{
  "balance_bias": false,
  "num_attention_heads": 3,
  "lr_head": 0.0111,
  "schedule": "wsd"
}
Below are experts of layer 5 (counted from 0) of a mixture-of-experts language model. Rows are named router (the router's row for the expert), up (a neuron's input weights, with its number) and show model dimensions 0-95. Each number is 50 + 10 x the weight over its row's rms, rounded and kept within 0 to 99.
Before each expert's rows: "comes after" lists some tokens at least twice as common just before its tokens as in all text. This comes from a sample of Wikipedia text that the model never trained on. Tokens count by the router's weight.

# expert 9
comes after: " |", "|", ":", "1", "4", "2"
router:48 54 45 38 58 46 43 54 63 57 51 53 45 50 46 34 67 57 39 48 37 44 46 48 48 62 37 42 57 54 51 52 71 46 39 47 39 61 60 57 49 54 50 53 41 54 66 53 53 53 53 65 58 39 47 55 43 51 52 56 52 44 15 65 66 68 44 56 60 60 28 61 35 49 49 52 47 34 50 39 21 27 55 54 51 41 42 57 51 42 37 45 57 60 59 58
up44:37 46 45 33 65 47 55 59 76 46 52 53 40 52 61 48 67 44 47 44 54 42 45 44 59 47 57 43 69 64 51 35 61 56 59 41 32 45 48 66 61 41 56 73 51 39 57 42 51 35 56 49 31 48 38 47 59 54 61 56 51 39 37 63 62 51 40 57 35 63 45 49 56 52 59 37 41 54 57 58 41 28 50 40 65 46 52 55 66 57 42 34 56 58 53 59
up45:51 33 65 61 46 45 76 56 42 60 51 54 59 39 62 53 55 62 47 54 45 62 48 38 65 56 39 33 52 47 52 58 63 61 60 42 58 43 66 44 50 59 53 68 50 37 58 69 49 53 51 52 69 53 34 46 50 39 41 53 53 54 50 49 51 43 37 52 41 36 40 31 61 47 42 44 40 50 43 56 38 39 60 75 58 61 64 61 66 33 55 45 35 50 54 51
up46:58 49 33 37 60 47 43 63 51 59 39 52 52 61 48 53 43 56 57 60 49 34 64 57 45 55 38 40 58 65 63 60 48 45 55 61 45 36 64 41 77 64 40 33 55 60 55 63 62 42 56 45 55 38 50 61 46 50 46 64 46 48 64 44 50 56 55 69 45 64 42 54 53 47 50 43 64 28 54 53 26 63 42 26 52 55 34 37 41 50 43 52 51 49 58 47
up47:67 47 54 46 54 39 39 38 55 48 55 37 59 40 56 60 66 60 31 39 46 42 45 72 58 68 55 54 49 48 41 54 60 49 48 43 41 57 46 59 37 38 65 60 57 47 70 52 31 51 54 37 59 49 52 55 69 37 53 36 50 25 43 51 51 62 41 49 51 54 52 59 45 61 27 55 36 46 45 52 53 48 55 63 73 57 53 46 59 53 42 53 43 52 54 73
up48:64 52 68 34 55 60 55 37 41 53 35 37 52 45 58 47 50 44 39 43 42 59 48 51 64 53 43 51 58 32 36 40 77 50 40 53 53 62 81 56 51 76 43 43 54 43 46 48 51 53 34 60 55 59 50 48 41 43 48 47 46 34 33 31 53 39 51 62 58 52 52 50 39 44 66 46 49 28 51 50 65 47 64 56 64 46 43 56 53 47 55 47 40 51 59 50
up49:55 48 51 70 42 31 48 52 35 37 45 52 24 38 60 48 67 58 52 49 32 40 53 50 44 29 48 50 38 71 41 48 56 39 44 37 46 48 53 50 53 63 64 55 51 49 44 58 55 45 56 31 53 45 50 59 54 47 37 58 48 60 40 41 55 62 44 49 37 62 49 55 64 45 55 54 39 44 49 47 50 46 36 63 61 51 33 74 60 45 71 50 46 57 50 32
up50:41 57 45 46 50 26 42 57 52 45 44 37 50 55 40 34 62 39 39 49 59 45 58 60 49 65 36 25 50 54 47 54 62 70 59 38 70 48 39 59 66 44 39 63 34 43 61 49 43 53 44 55 30 58 45 48 43 38 57 45 56 60 54 61 63 56 64 51 61 56 61 51 48 37 52 41 59 54 76 39 44 30 54 48 39 55 58 52 45 49 52 46 56 64 58 41
up51:60 60 52 40 65 52 33 48 41 30 56 64 44 55 44 35 47 38 43 40 62 47 58 43 55 54 59 52 74 33 56 57 53 52 50 40 47 45 55 87 53 49 45 50 46 56 39 62 48 52 46 44 36 49 48 23 50 53 49 58 57 38 61 61 59 52 59 54 65 43 22 48 64 42 76 43 57 54 51 47 56 56 52 54 60 47 50 50 50 53 42 41 43 54 51 43
up52:67 45 45 49 65 57 50 48 58 50 48 48 64 54 48 76 50 64 55 55 31 57 39 39 43 37 44 49 49 55 44 53 61 37 44 46 46 49 51 53 64 59 35 47 34 74 55 56 24 50 54 51 57 53 59 50 23 44 47 54 53 34 49 52 63 60 66 52 31 64 39 42 57 57 45 44 58 31 51 48 46 60 36 57 54 34 65 52 55 40 54 54 51 46 45 66
up53:47 50 46 50 37 32 57 43 48 44 45 51 49 52 54 54 53 57 75 47 29 56 57 42 56 43 32 38 54 35 61 56 48 36 67 48 51 47 67 49 39 51 59 67 52 43 57 47 69 32 57 61 54 32 46 52 42 55 63 47 63 24 37 54 70 59 36 52 63 41 52 59 46 54 56 59 50 55 41 47 41 35 38 45 42 41 54 65 54 46 58 60 35 57 49 41
up54:45 50 72 35 54 31 54 53 58 49 49 41 53 64 38 44 56 44 37 45 47 39 45 58 53 43 54 61 60 58 45 40 45 63 55 46 48 63 67 64 43 62 41 41 49 49 61 45 36 45 41 49 44 36 37 59 39 56 35 47 55 52 45 65 57 42 31 58 70 47 43 68 49 48 53 46 37 42 57 39 42 46 50 40 40 48 40 55 71 41 44 64 42 31 45 77
up55:50 46 44 57 40 64 59 50 52 51 59 59 49 47 27 43 50 49 69 56 40 52 46 38 57 36 48 52 50 50 55 62 59 56 48 49 44 57 39 66 63 56 51 60 34 60 59 34 61 63 64 43 39 41 72 32 50 51 48 67 46 51 39 63 59 67 44 65 39 57 20 46 69 63 41 39 50 48 49 52 32 50 39 55 68 52 49 58 57 48 48 42 52 46 45 51
up56:47 58 32 53 61 46 60 53 43 56 63 47 54 66 75 54 30 35 28 49 54 34 42 51 65 48 39 56 45 46 47 41 58 35 45 56 36 55 55 57 46 45 57 46 52 63 50 71 58 67 45 39 60 54 43 59 44 43 36 71 44 47 64 58 47 44 45 53 53 42 67 58 57 57 58 54 43 26 56 43 44 35 42 47 38 58 35 58 59 45 45 70 51 52 51 51
up57:25 46 42 38 43 43 52 49 42 50 44 49 49 64 63 51 53 47 39 31 45 43 42 59 48 53 69 51 48 56 49 36 48 69 49 34 38 43 53 64 49 36 42 65 35 44 26 48 44 43 44 61 43 46 44 26 56 71 41 60 52 47 33 58 60 53 65 61 50 51 43 54 51 54 29 59 63 34 53 59 49 56 42 53 52 46 49 70 54 49 51 61 63 51 60 55
up58:38 43 58 43 48 42 40 54 38 38 48 56 40 37 55 66 61 36 49 56 51 60 49 65 56 54 54 40 56 45 47 36 37 60 37 31 48 58 56 60 53 52 41 50 42 52 54 76 37 32 45 51 53 42 48 59 25 35 74 57 46 51 42 65 50 51 37 61 64 59 57 63 51 48 55 47 56 28 50 50 58 32 43 53 44 64 48 70 48 56 41 59 57 61 50 45
up59:50 54 33 55 55 45 59 53 54 52 41 50 58 56 45 55 47 58 58 34 49 49 68 36 53 52 30 60 32 52 58 54 70 61 48 57 50 58 62 46 49 59 45 44 57 49 60 47 52 41 54 35 54 51 56 46 37 66 44 80 45 50 44 50 42 62 40 57 65 61 47 43 39 43 34 52 48 57 60 45 55 48 45 69 56 67 33 26 43 41 40 35 39 57 68 39
up60:34 55 28 50 55 41 26 52 63 51 41 52 36 50 55 46 63 49 58 53 50 51 62 23 46 69 49 45 36 38 47 47 41 50 50 56 32 53 55 66 39 51 52 54 70 52 56 58 54 43 49 53 36 62 70 59 44 45 35 67 63 42 51 49 50 38 58 57 42 68 52 48 56 62 48 39 55 46 44 52 38 49 46 68 39 67 50 60 58 44 48 27 47 57 56 56

# expert 8
comes after: " the", " s", " a", " and", " in", " \""
router:45 51 31 62 42 51 54 53 35 43 46 54 46 59 72 47 55 48 30 62 50 48 31 59 51 51 49 52 67 44 48 39 47 45 42 50 49 36 61 68 49 51 41 63 56 39 48 49 56 51 70 58 60 39 58 58 38 62 59 63 60 61 48 40 48 46 68 41 39 44 44 61 37 56 70 58 50 40 60 34 34 40 34 30 49 61 29 47 44 52 56 41 53 57 57 57
up44:59 75 45 49 37 43 42 49 59 43 54 48 53 46 54 43 52 61 43 51 52 57 37 46 43 48 54 42 60 65 58 64 36 62 53 52 56 37 62 56 53 60 77 54 59 45 55 67 64 53 40 44 58 38 45 45 51 43 41 63 48 64 45 40 36 45 61 49 32 51 45 75 62 52 39 64 40 50 58 41 51 51 43 29 42 48 58 39 36 69 42 57 54 59 32 58
up45:41 50 48 43 48 54 41 37 42 50 48 56 36 65 52 48 56 62 56 63 52 31 34 47 36 44 47 65 60 72 59 38 39 33 52 37 60 34 61 56 58 49 66 48 46 53 68 47 41 65 50 39 51 54 54 51 46 66 46 55 56 57 73 57 69 33 53 38 44 50 59 73 45 48 67 45 54 46 47 40 32 52 38 41 59 45 48 42 40 51 52 46 61 60 52 59
up46:43 52 57 52 48 57 49 42 49 49 61 50 59 73 51 41 55 32 31 69 36 51 55 50 54 76 33 40 50 37 56 43 45 31 24 45 42 61 58 51 53 60 56 74 39 63 39 42 59 51 51 56 55 42 62 47 44 32 51 46 64 59 38 51 44 54 46 52 48 35 48 39 56 58 56 41 54 55 52 49 52 52 35 52 51 23 52 63 57 49 66 52 58 49 41 55
up47:27 66 38 69 51 51 44 70 39 34 39 54 43 46 53 42 57 45 47 52 58 44 38 44 45 58 50 57 66 49 67 49 52 35 50 49 45 49 64 51 45 49 53 48 35 47 58 49 51 66 57 46 57 60 63 63 55 54 53 56 74 60 55 44 44 58 55 55 46 50 70 40 46 61 64 58 55 36 57 36 50 28 48 58 51 36 31 38 61 42 60 36 48 58 65 63
up48:51 63 49 49 43 46 47 59 44 48 32 59 62 46 64 58 32 28 31 47 55 24 34 72 48 40 58 58 44 40 59 48 64 54 45 48 57 67 43 57 44 44 35 38 44 65 48 68 61 52 46 41 62 46 53 50 39 52 36 54 39 52 61 51 46 51 42 50 37 57 66 45 56 59 49 69 50 49 62 55 36 38 43 50 47 55 37 43 47 48 31 57 34 50 45 63
up49:63 44 58 60 47 51 40 47 58 53 41 47 70 57 62 53 50 40 57 51 43 52 45 51 50 54 43 51 52 55 55 42 46 46 32 38 51 40 50 46 49 53 54 45 43 39 62 30 65 73 57 58 55 56 47 71 56 53 50 54 53 59 60 34 61 45 75 51 40 49 57 45 48 28 41 62 53 39 67 38 41 51 56 25 66 64 41 62 57 25 59 42 48 51 67 49
up50:39 51 40 41 59 43 63 61 54 42 52 56 73 53 34 60 52 45 44 59 55 48 58 45 41 41 45 60 45 50 42 51 40 65 38 41 46 57 40 49 46 49 60 54 77 44 43 67 44 58 66 50 50 58 44 47 59 44 54 65 51 60 46 55 57 44 32 56 44 45 48 52 67 54 62 58 55 46 49 43 33 59 69 35 30 53 42 47 64 79 29 43 43 50 41 57
up51:44 46 54 52 24 48 65 32 44 48 37 56 48 45 61 51 45 61 29 51 58 65 48 46 52 46 49 50 55 50 54 59 43 72 25 52 67 40 67 49 61 53 63 54 47 51 58 50 57 50 53 58 55 30 58 66 42 64 44 68 56 61 39 37 44 41 53 47 57 38 40 46 37 48 54 52 49 47 59 44 59 55 31 36 45 54 42 64 55 53 75 62 56 52 40 54
up52:42 54 58 70 46 65 38 48 46 43 52 35 47 71 58 51 69 62 45 66 60 54 52 46 37 52 54 46 40 31 57 53 56 54 48 47 43 45 51 51 55 36 75 61 36 70 54 70 43 44 56 69 49 49 52 38 41 54 42 62 39 34 77 53 37 47 48 51 58 63 44 44 41 40 61 63 49 48 63 47 51 40 54 68 62 59 41 49 56 49 51 42 54 53 48 45
up53:47 72 57 59 39 61 58 40 47 45 48 43 56 57 49 45 41 67 32 70 68 53 45 62 75 43 48 55 59 54 58 40 44 41 39 29 43 41 60 51 54 57 56 49 47 31 47 35 65 41 49 56 57 38 40 66 41 35 62 50 59 44 52 52 40 49 57 60 50 50 51 45 54 50 45 41 44 46 54 39 13 55 54 45 59 60 42 45 40 42 48 38 59 50 46 57
up54:59 48 51 51 58 57 58 59 38 45 50 44 63 62 72 46 52 52 43 61 58 69 53 41 58 58 40 45 51 44 54 42 48 43 39 44 49 40 75 44 58 43 54 70 43 35 41 38 52 42 47 56 55 79 46 55 61 53 60 51 44 58 43 47 39 64 41 72 53 43 52 29 53 50 61 51 51 46 60 55 43 34 27 50 37 68 37 52 50 46 33 40 59 49 49 41
up55:43 70 54 53 46 42 55 40 50 33 51 40 38 48 58 58 33 48 31 61 55 37 44 68 51 42 38 56 63 47 63 34 42 32 38 58 42 36 56 45 61 68 47 67 39 33 58 54 45 50 60 38 48 35 52 56 51 43 43 41 56 49 44 64 37 41 59 60 50 44 56 61 65 54 50 69 40 53 42 53 33 56 43 47 43 60 48 42 49 62 64 54 51 57 39 69
up56:42 49 52 59 53 66 39 61 33 49 38 66 61 46 58 40 58 54 53 46 40 42 44 46 63 47 50 57 59 42 54 38 55 56 41 36 63 52 72 44 42 31 53 57 57 44 68 51 41 40 46 61 65 49 60 43 60 62 55 56 43 47 47 42 47 30 38 57 29 42 51 24 38 58 57 38 53 41 62 55 62 48 46 53 54 56 35 67 59 39 66 37 51 55 56 63
up57:57 52 53 59 34 66 44 54 44 48 50 48 51 54 61 52 72 41 51 39 52 30 22 48 39 59 51 38 59 52 36 51 45 52 34 52 60 36 59 51 49 36 71 36 32 51 55 51 47 62 52 56 44 51 63 60 59 38 47 48 48 48 53 43 43 58 62 48 48 51 37 54 79 40 59 61 40 46 57 50 43 45 52 47 64 41 47 67 61 43 71 44 33 43 62 48
up58:55 55 41 56 59 37 43 52 50 78 46 49 52 50 61 64 53 55 43 55 62 47 34 52 39 44 40 55 35 35 46 41 64 40 45 65 56 69 40 63 60 54 50 63 53 60 54 65 31 51 43 58 66 40 45 37 38 51 43 71 48 47 57 46 71 40 69 46 51 46 52 60 40 46 61 49 34 51 51 51 53 44 50 60 43 57 52 40 29 35 68 45 41 50 45 60
up59:61 38 54 64 52 41 43 46 65 40 57 39 32 45 68 57 58 56 52 32 51 34 39 61 44 32 50 46 52 61 66 49 62 59 54 39 47 48 60 44 67 72 53 57 45 78 47 44 69 51 57 47 54 45 53 46 43 64 53 57 70 55 50 46 51 50 56 47 47 49 46 28 52 40 66 43 43 49 62 38 61 47 42 56 57 35 39 57 41 60 59 63 46 40 41 57
up60:61 52 40 38 57 44 56 39 52 31 56 35 47 52 60 63 59 48 44 65 41 48 49 64 47 47 47 73 52 68 36 47 52 40 55 48 34 45 57 50 60 58 48 44 55 41 53 35 63 54 62 42 48 46 57 46 54 63 72 44 48 65 46 36 51 35 55 50 59 46 28 44 68 60 51 39 31 48 38 56 41 41 43 45 66 39 37 46 46 53 44 43 45 39 42 74

# expert 7
comes after: "\n", ".", "==", ")", " ==", " ="
router:42 44 38 16 58 61 48 51 52 58 51 42 48 47 57 37 31 56 37 56 33 52 52 56 35 56 50 54 69 58 48 41 51 69 40 72 54 49 57 51 43 47 58 43 46 47 50 32 56 45 65 51 64 65 43 51 33 49 51 57 72 35 48 45 61 46 48 52 49 46 62 43 51 40 47 44 35 46 71 34 56 53 56 61 57 57 53 62 36 34 46 54 56 45 48 42
up34:38 46 48 57 58 54 48 45 44 40 53 44 48 43 53 51 39 51 52 52 26 48 73 59 45 64 73 44 54 53 57 43 59 72 42 43 32 36 66 50 49 54 61 61 42 54 61 20 54 40 55 58 52 55 31 42 56 64 55 54 54 54 53 32 39 39 34 53 55 39 52 65 52 52 39 55 38 47 58 62 43 52 55 37 53 74 40 54 45 46 57 41 47 55 59 60
up35:42 43 70 63 55 51 50 50 27 73 45 62 54 37 65 41 65 57 46 41 41 57 52 41 47 52 38 64 60 41 47 53 53 43 47 47 55 33 38 66 45 66 44 35 61 44 50 60 51 50 40 35 45 56 72 43 48 48 48 50 66 58 66 61 59 45 48 60 44 38 48 55 32 48 51 44 62 53 64 33 60 58 52 56 47 36 56 55 41 72 47 47 57 34 57 55
up36:49 37 48 58 47 66 56 46 64 33 48 53 57 44 35 59 44 48 54 61 36 64 55 50 58 46 69 59 60 60 52 41 45 55 37 48 57 42 46 42 40 56 53 42 44 38 53 44 44 46 44 75 41 56 44 38 55 45 58 68 54 61 64 62 53 49 53 45 35 52 58 62 60 39 52 51 54 54 64 44 53 61 63 58 57 72 37 76 48 66 38 38 25 50 61 42
up37:22 50 56 53 27 63 55 46 47 55 41 34 65 55 38 32 58 45 47 44 50 44 54 53 54 44 58 52 69 61 53 53 42 47 52 36 50 58 47 50 30 42 51 52 45 65 85 40 51 73 54 44 52 56 42 45 49 44 45 60 50 44 43 45 38 48 42 39 47 38 54 54 63 57 49 62 38 46 54 42 45 61 54 62 40 29 49 56 34 59 48 63 45 39 38 53
up38:54 47 54 44 50 45 47 64 46 50 57 35 43 47 61 57 32 72 55 45 54 54 56 57 46 41 52 41 52 43 54 39 30 71 47 55 48 47 51 71 57 42 48 46 47 50 50 60 52 62 63 57 42 62 53 40 35 55 61 47 58 49 62 30 47 26 56 43 59 38 44 53 52 39 48 47 68 38 68 41 58 60 50 73 46 45 41 30 64 60 49 44 45 50 75 45
up39:61 56 49 36 49 48 37 35 69 48 42 43 50 68 40 45 57 45 42 61 53 48 57 42 34 43 58 27 59 67 60 28 44 37 53 52 55 57 42 47 54 58 42 42 44 51 60 51 26 28 38 59 49 59 60 60 57 41 49 50 62 54 64 38 56 49 46 34 54 42 59 47 43 57 73 38 44 45 52 55 49 54 63 53 44 59 48 49 41 33 35 42 37 37 63 54
up40:49 53 42 56 42 58 63 59 49 58 52 46 43 49 70 39 50 56 55 51 63 43 53 43 41 45 69 53 55 40 47 47 47 38 34 56 64 51 60 51 61 25 57 52 55 57 47 40 31 41 46 58 64 61 49 48 38 57 63 48 61 26 59 43 46 60 68 56 46 59 49 72 70 56 44 32 57 39 67 41 52 37 47 61 51 59 64 52 54 51 72 48 40 41 50 50
up41:61 49 45 53 42 47 44 64 51 51 73 30 40 51 52 40 42 49 45 59 42 53 52 67 56 39 62 50 59 46 62 54 46 44 49 47 41 66 55 32 45 39 47 46 46 56 54 48 53 54 59 43 49 51 52 46 47 49 33 61 71 62 39 64 48 74 63 59 36 39 62 52 56 29 39 47 53 41 44 53 70 48 52 78 64 50 43 51 30 52 37 49 42 48 50 32
up42:48 59 32 31 56 58 61 53 46 59 58 58 56 52 61 46 33 56 44 54 41 67 47 57 48 54 40 45 45 62 59 57 48 64 46 34 52 46 55 56 60 53 53 58 54 55 67 48 60 48 58 34 65 39 40 74 34 30 46 66 53 51 43 41 48 44 52 51 47 44 61 62 54 66 41 62 48 50 54 31 60 54 55 59 59 37 30 53 35 40 45 51 44 21 50 50
up43:56 44 54 46 41 51 44 39 54 40 47 39 37 51 49 47 64 51 54 38 49 28 51 43 43 71 56 49 58 66 57 62 51 56 48 48 42 48 60 61 34 63 64 46 46 67 49 53 53 34 52 45 58 71 38 44 53 45 35 41 66 41 42 51 42 57 56 42 45 49 62 70 53 46 54 32 61 58 68 29 41 47 62 62 29 55 45 55 48 56 66 44 42 40 35 37
up44:55 36 55 33 57 36 62 59 34 58 50 46 54 33 48 69 41 49 42 42 53 54 52 54 66 61 56 45 50 55 59 54 36 61 31 55 46 46 46 56 59 48 42 39 41 48 44 51 55 60 53 38 61 40 49 40 36 14 31 50 63 42 50 34 43 55 53 44 47 47 45 42 54 53 56 50 37 57 47 42 47 45 61 59 67 75 47 59 49 52 51 53 55 73 62 41
up45:71 41 28 43 71 52 37 43 54 51 48 44 45 60 46 66 46 47 43 48 27 40 51 76 45 66 60 59 52 64 55 44 47 65 42 44 44 55 62 43 50 50 52 38 51 33 61 43 59 48 60 56 56 53 56 47 57 35 41 61 61 46 52 38 45 45 54 52 28 48 41 41 54 60 40 45 42 44 64 36 51 66 60 59 57 44 53 31 50 58 62 41 57 43 51 69
up46:37 43 37 32 65 47 64 54 47 42 53 58 65 49 43 41 54 33 57 57 39 50 62 50 30 54 41 37 60 35 48 37 51 56 40 61 40 48 46 61 53 22 66 54 54 43 62 40 33 38 62 56 52 53 27 60 46 50 62 58 36 49 72 58 70 61 37 62 46 53 52 56 59 63 40 49 62 54 53 48 43 42 64 49 53 53 59 45 46 43 52 45 57 47 44 48
up47:56 58 40 30 46 51 37 48 48 39 42 41 50 59 45 44 58 65 63 32 54 43 48 49 54 40 41 61 65 54 61 61 51 57 37 65 53 41 52 55 51 37 55 42 62 45 49 50 29 62 52 66 55 75 62 38 43 40 57 58 57 52 45 39 65 49 36 36 44 42 53 68 56 55 52 46 39 55 56 62 54 50 65 69 51 42 51 60 45 71 48 50 42 23 60 51
up48:43 41 39 49 52 49 71 60 39 66 58 54 48 34 46 38 39 44 55 60 66 34 35 51 51 80 44 52 41 43 50 49 42 56 47 54 43 66 43 38 48 60 39 58 37 57 48 44 38 51 70 33 49 53 56 62 44 66 45 68 60 41 49 38 52 43 53 48 68 49 48 49 60 45 44 32 42 37 54 64 45 62 54 58 51 55 58 59 49 52 34 58 31 55 50 32
up49:50 52 51 72 56 64 41 50 61 54 70 34 55 43 57 42 52 66 61 47 63 54 47 24 42 46 42 56 65 43 44 43 47 62 40 53 35 62 42 47 56 53 53 62 42 47 50 28 39 70 60 62 65 49 45 44 45 54 52 37 42 38 48 50 43 47 57 31 47 51 59 68 49 47 46 57 42 36 61 54 47 31 43 43 59 57 58 52 68 38 34 58 45 55 59 58
up50:53 47 42 53 50 63 56 38 35 55 60 49 49 42 55 42 53 54 50 29 44 42 42 41 34 48 57 60 50 29 67 55 53 51 58 65 51 33 35 59 46 48 61 40 38 48 38 23 50 64 70 54 45 64 49 55 56 42 44 58 56 50 62 54 61 48 53 67 37 39 38 52 38 45 49 47 45 50 60 43 51 54 65 53 79 61 39 48 62 40 45 37 48 57 66 47

# expert 0
comes after: "\n", " |", "-", "|", ":", ","
router:53 37 52 53 53 48 55 47 49 34 45 49 61 63 64 38 48 68 55 44 54 33 64 45 43 53 40 42 61 37 70 48 54 51 70 64 46 46 38 52 45 60 46 57 51 38 47 32 43 35 47 56 60 44 55 60 41 57 42 50 36 56 51 62 43 71 79 49 49 46 58 78 41 40 50 56 46 46 42 56 49 39 40 45 57 43 45 53 57 50 33 54 52 59 45 75
up44:55 55 57 45 54 49 46 39 31 29 39 28 54 53 66 50 43 50 70 51 49 50 48 54 64 52 50 33 60 44 43 54 63 58 42 34 55 65 59 50 59 71 54 54 39 37 47 52 49 43 41 57 68 35 50 49 52 51 51 46 26 37 53 52 74 61 64 48 63 45 56 49 61 33 54 47 45 62 50 51 61 56 51 52 53 40 50 43 40 60 68 38 34 56 55 64
up45:52 53 43 61 40 50 57 63 49 50 49 45 56 35 40 54 50 62 46 65 52 44 47 63 40 75 40 33 39 47 35 44 44 41 43 49 30 47 46 35 41 70 41 43 39 58 42 45 30 51 71 59 54 50 50 49 61 57 32 54 51 54 59 39 47 23 54 47 49 44 51 43 37 27 41 64 52 39 53 44 52 37 45 46 68 47 53 72 56 57 47 54 51 50 56 43
up46:27 51 51 72 55 53 60 32 54 39 38 47 59 39 61 58 56 50 43 45 49 43 57 32 44 77 50 47 48 34 52 24 48 45 51 65 54 44 24 44 37 45 65 44 60 45 48 52 58 57 60 49 67 36 36 55 59 45 55 63 58 51 56 51 52 54 63 56 56 45 44 58 37 49 53 45 40 52 34 53 50 56 44 67 55 55 45 35 38 51 59 60 46 49 63 59
up47:46 58 31 45 43 59 43 51 57 37 65 46 45 53 56 39 50 54 66 43 34 49 47 44 37 48 62 55 63 37 46 39 50 29 44 44 29 68 50 65 55 69 44 49 56 50 31 38 52 58 25 52 52 56 41 47 63 43 48 42 50 56 57 65 57 53 61 60 29 41 48 51 35 62 45 54 37 49 47 37 42 55 55 49 48 53 45 66 68 47 49 49 44 51 42 76
up48:65 34 50 48 51 56 61 62 52 49 59 66 63 51 53 36 41 64 46 54 47 47 51 40 61 46 39 46 49 41 42 55 52 45 54 46 40 46 69 63 47 56 45 44 50 38 40 61 45 47 42 54 41 77 53 33 72 51 60 59 48 56 54 49 41 64 49 49 53 27 41 49 45 44 81 43 36 48 39 35 70 28 46 34 56 49 55 61 41 58 43 47 55 51 48 38
up49:51 57 28 54 37 42 71 45 62 47 53 45 46 42 53 55 44 67 47 40 45 35 44 35 45 54 53 43 43 45 55 50 31 50 46 53 60 40 37 61 51 60 62 62 58 35 40 33 40 58 61 52 60 70 45 58 52 55 31 56 60 62 62 45 54 44 64 51 56 50 60 53 45 33 61 61 56 45 29 42 56 46 49 68 54 40 62 51 51 66 27 42 55 58 53 38
up50:33 47 39 55 56 55 60 62 50 57 44 43 51 45 53 22 50 53 51 62 58 52 51 58 53 58 40 31 54 38 62 45 58 52 28 64 47 66 40 47 71 53 72 46 51 47 49 46 47 53 48 60 49 47 40 48 44 42 46 44 47 62 59 34 39 54 54 30 63 38 73 59 62 50 58 64 47 28 37 38 35 51 57 40 56 51 39 49 49 60 53 58 50 60 36 63
up51:45 55 37 36 51 51 49 60 43 55 48 81 59 34 60 46 40 43 29 62 70 37 43 52 53 48 52 40 45 57 58 53 58 48 60 53 36 37 67 51 69 39 45 58 61 42 49 58 50 57 52 39 43 50 54 45 43 47 47 60 49 42 51 58 45 50 62 61 51 32 53 59 35 48 41 37 38 34 53 69 62 58 43 42 45 70 64 68 58 45 43 45 34 44 50 46
up52:67 34 59 52 57 34 41 44 38 40 44 45 58 48 66 30 64 59 52 63 32 52 35 58 40 51 58 59 48 49 48 49 42 57 52 52 33 28 53 44 45 56 55 41 48 58 61 44 66 53 55 48 43 43 46 64 48 50 56 47 51 45 46 58 30 46 68 49 54 73 69 53 42 45 54 62 48 50 65 53 33 41 54 55 67 43 47 47 75 50 66 39 56 55 61 46
up53:54 51 63 45 52 50 67 47 42 44 42 47 49 49 59 62 44 50 54 42 65 34 50 51 59 56 59 41 67 53 48 48 47 51 49 45 40 31 45 66 44 46 43 34 57 41 56 57 43 29 51 58 37 55 44 58 56 50 33 65 64 64 76 59 46 38 59 58 63 39 63 56 46 54 60 45 52 41 36 35 66 41 44 54 53 56 36 56 46 44 36 35 70 27 58 47
up54:56 71 47 29 52 59 69 45 53 47 69 33 53 45 40 34 46 69 54 61 54 55 51 51 43 61 50 57 60 49 51 59 62 53 48 50 69 57 38 44 59 62 50 33 41 49 51 43 55 60 46 44 68 46 31 42 37 41 50 41 39 61 48 68 48 50 46 44 50 52 36 57 43 56 58 65 44 48 33 53 48 54 54 57 40 52 63 72 48 51 36 23 44 50 47 57
up55:67 45 50 45 46 43 44 66 51 44 50 52 56 58 62 36 61 37 47 28 44 64 38 50 53 35 46 44 56 52 68 41 37 45 58 66 69 39 53 54 30 36 55 73 52 40 52 40 52 69 48 41 49 63 54 57 32 52 68 50 48 57 49 65 55 64 60 50 56 48 59 56 46 47 53 47 53 50 56 35 57 26 67 56 56 59 61 48 49 54 36 51 39 42 39 47
up56:53 48 44 41 37 51 68 30 54 35 42 45 42 45 38 67 47 52 54 49 49 56 54 33 43 46 36 50 44 55 54 46 52 42 45 66 44 55 56 52 53 65 50 51 54 65 41 51 43 59 58 51 48 57 59 73 66 32 43 51 50 54 53 54 61 61 67 72 40 62 82 57 54 51 47 70 54 58 44 45 49 64 32 56 61 48 46 44 56 58 38 35 47 42 33 57
up57:53 50 66 45 35 36 56 63 50 47 41 43 61 33 45 32 41 62 62 58 61 49 57 47 60 49 43 44 41 40 52 48 28 56 37 39 46 36 38 45 40 59 61 48 30 40 46 57 54 43 33 45 60 49 56 63 44 60 44 70 49 40 74 46 50 60 54 61 63 49 62 53 29 43 38 55 57 52 35 44 41 33 36 49 44 51 57 40 45 36 59 59 48 47 43 51
up58:54 50 54 61 64 57 44 51 55 38 36 47 60 63 53 53 57 69 42 44 49 33 54 26 41 51 46 37 44 33 53 36 37 56 53 64 45 46 52 54 48 52 51 68 45 58 45 35 44 61 58 55 38 47 64 58 48 54 46 70 49 59 41 50 48 53 70 50 63 51 71 48 42 43 43 58 57 48 45 46 35 63 49 63 56 27 65 36 41 40 37 52 49 40 72 43
up59:57 61 43 49 30 53 43 53 52 56 70 42 47 67 67 44 30 56 49 53 42 51 56 60 41 45 60 56 61 49 57 47 49 61 64 34 29 73 52 59 42 64 47 43 67 50 44 45 52 50 23 51 51 73 56 46 60 52 48 61 61 44 53 49 34 52 47 71 49 30 40 47 46 41 39 52 40 61 49 41 54 54 54 39 53 41 62 55 36 37 52 58 46 47 54 45
up60:49 34 60 46 42 64 45 47 71 31 56 22 52 62 56 52 60 43 61 61 55 49 55 49 29 59 61 53 60 45 49 33 47 44 44 65 43 50 40 55 44 52 40 63 47 50 50 41 44 37 48 45 66 45 56 60 38 58 37 35 66 47 41 61 50 49 35 45 57 54 57 54 38 39 43 47 61 38 61 41 40 53 47 41 57 45 53 59 66 49 35 62 51 76 41 61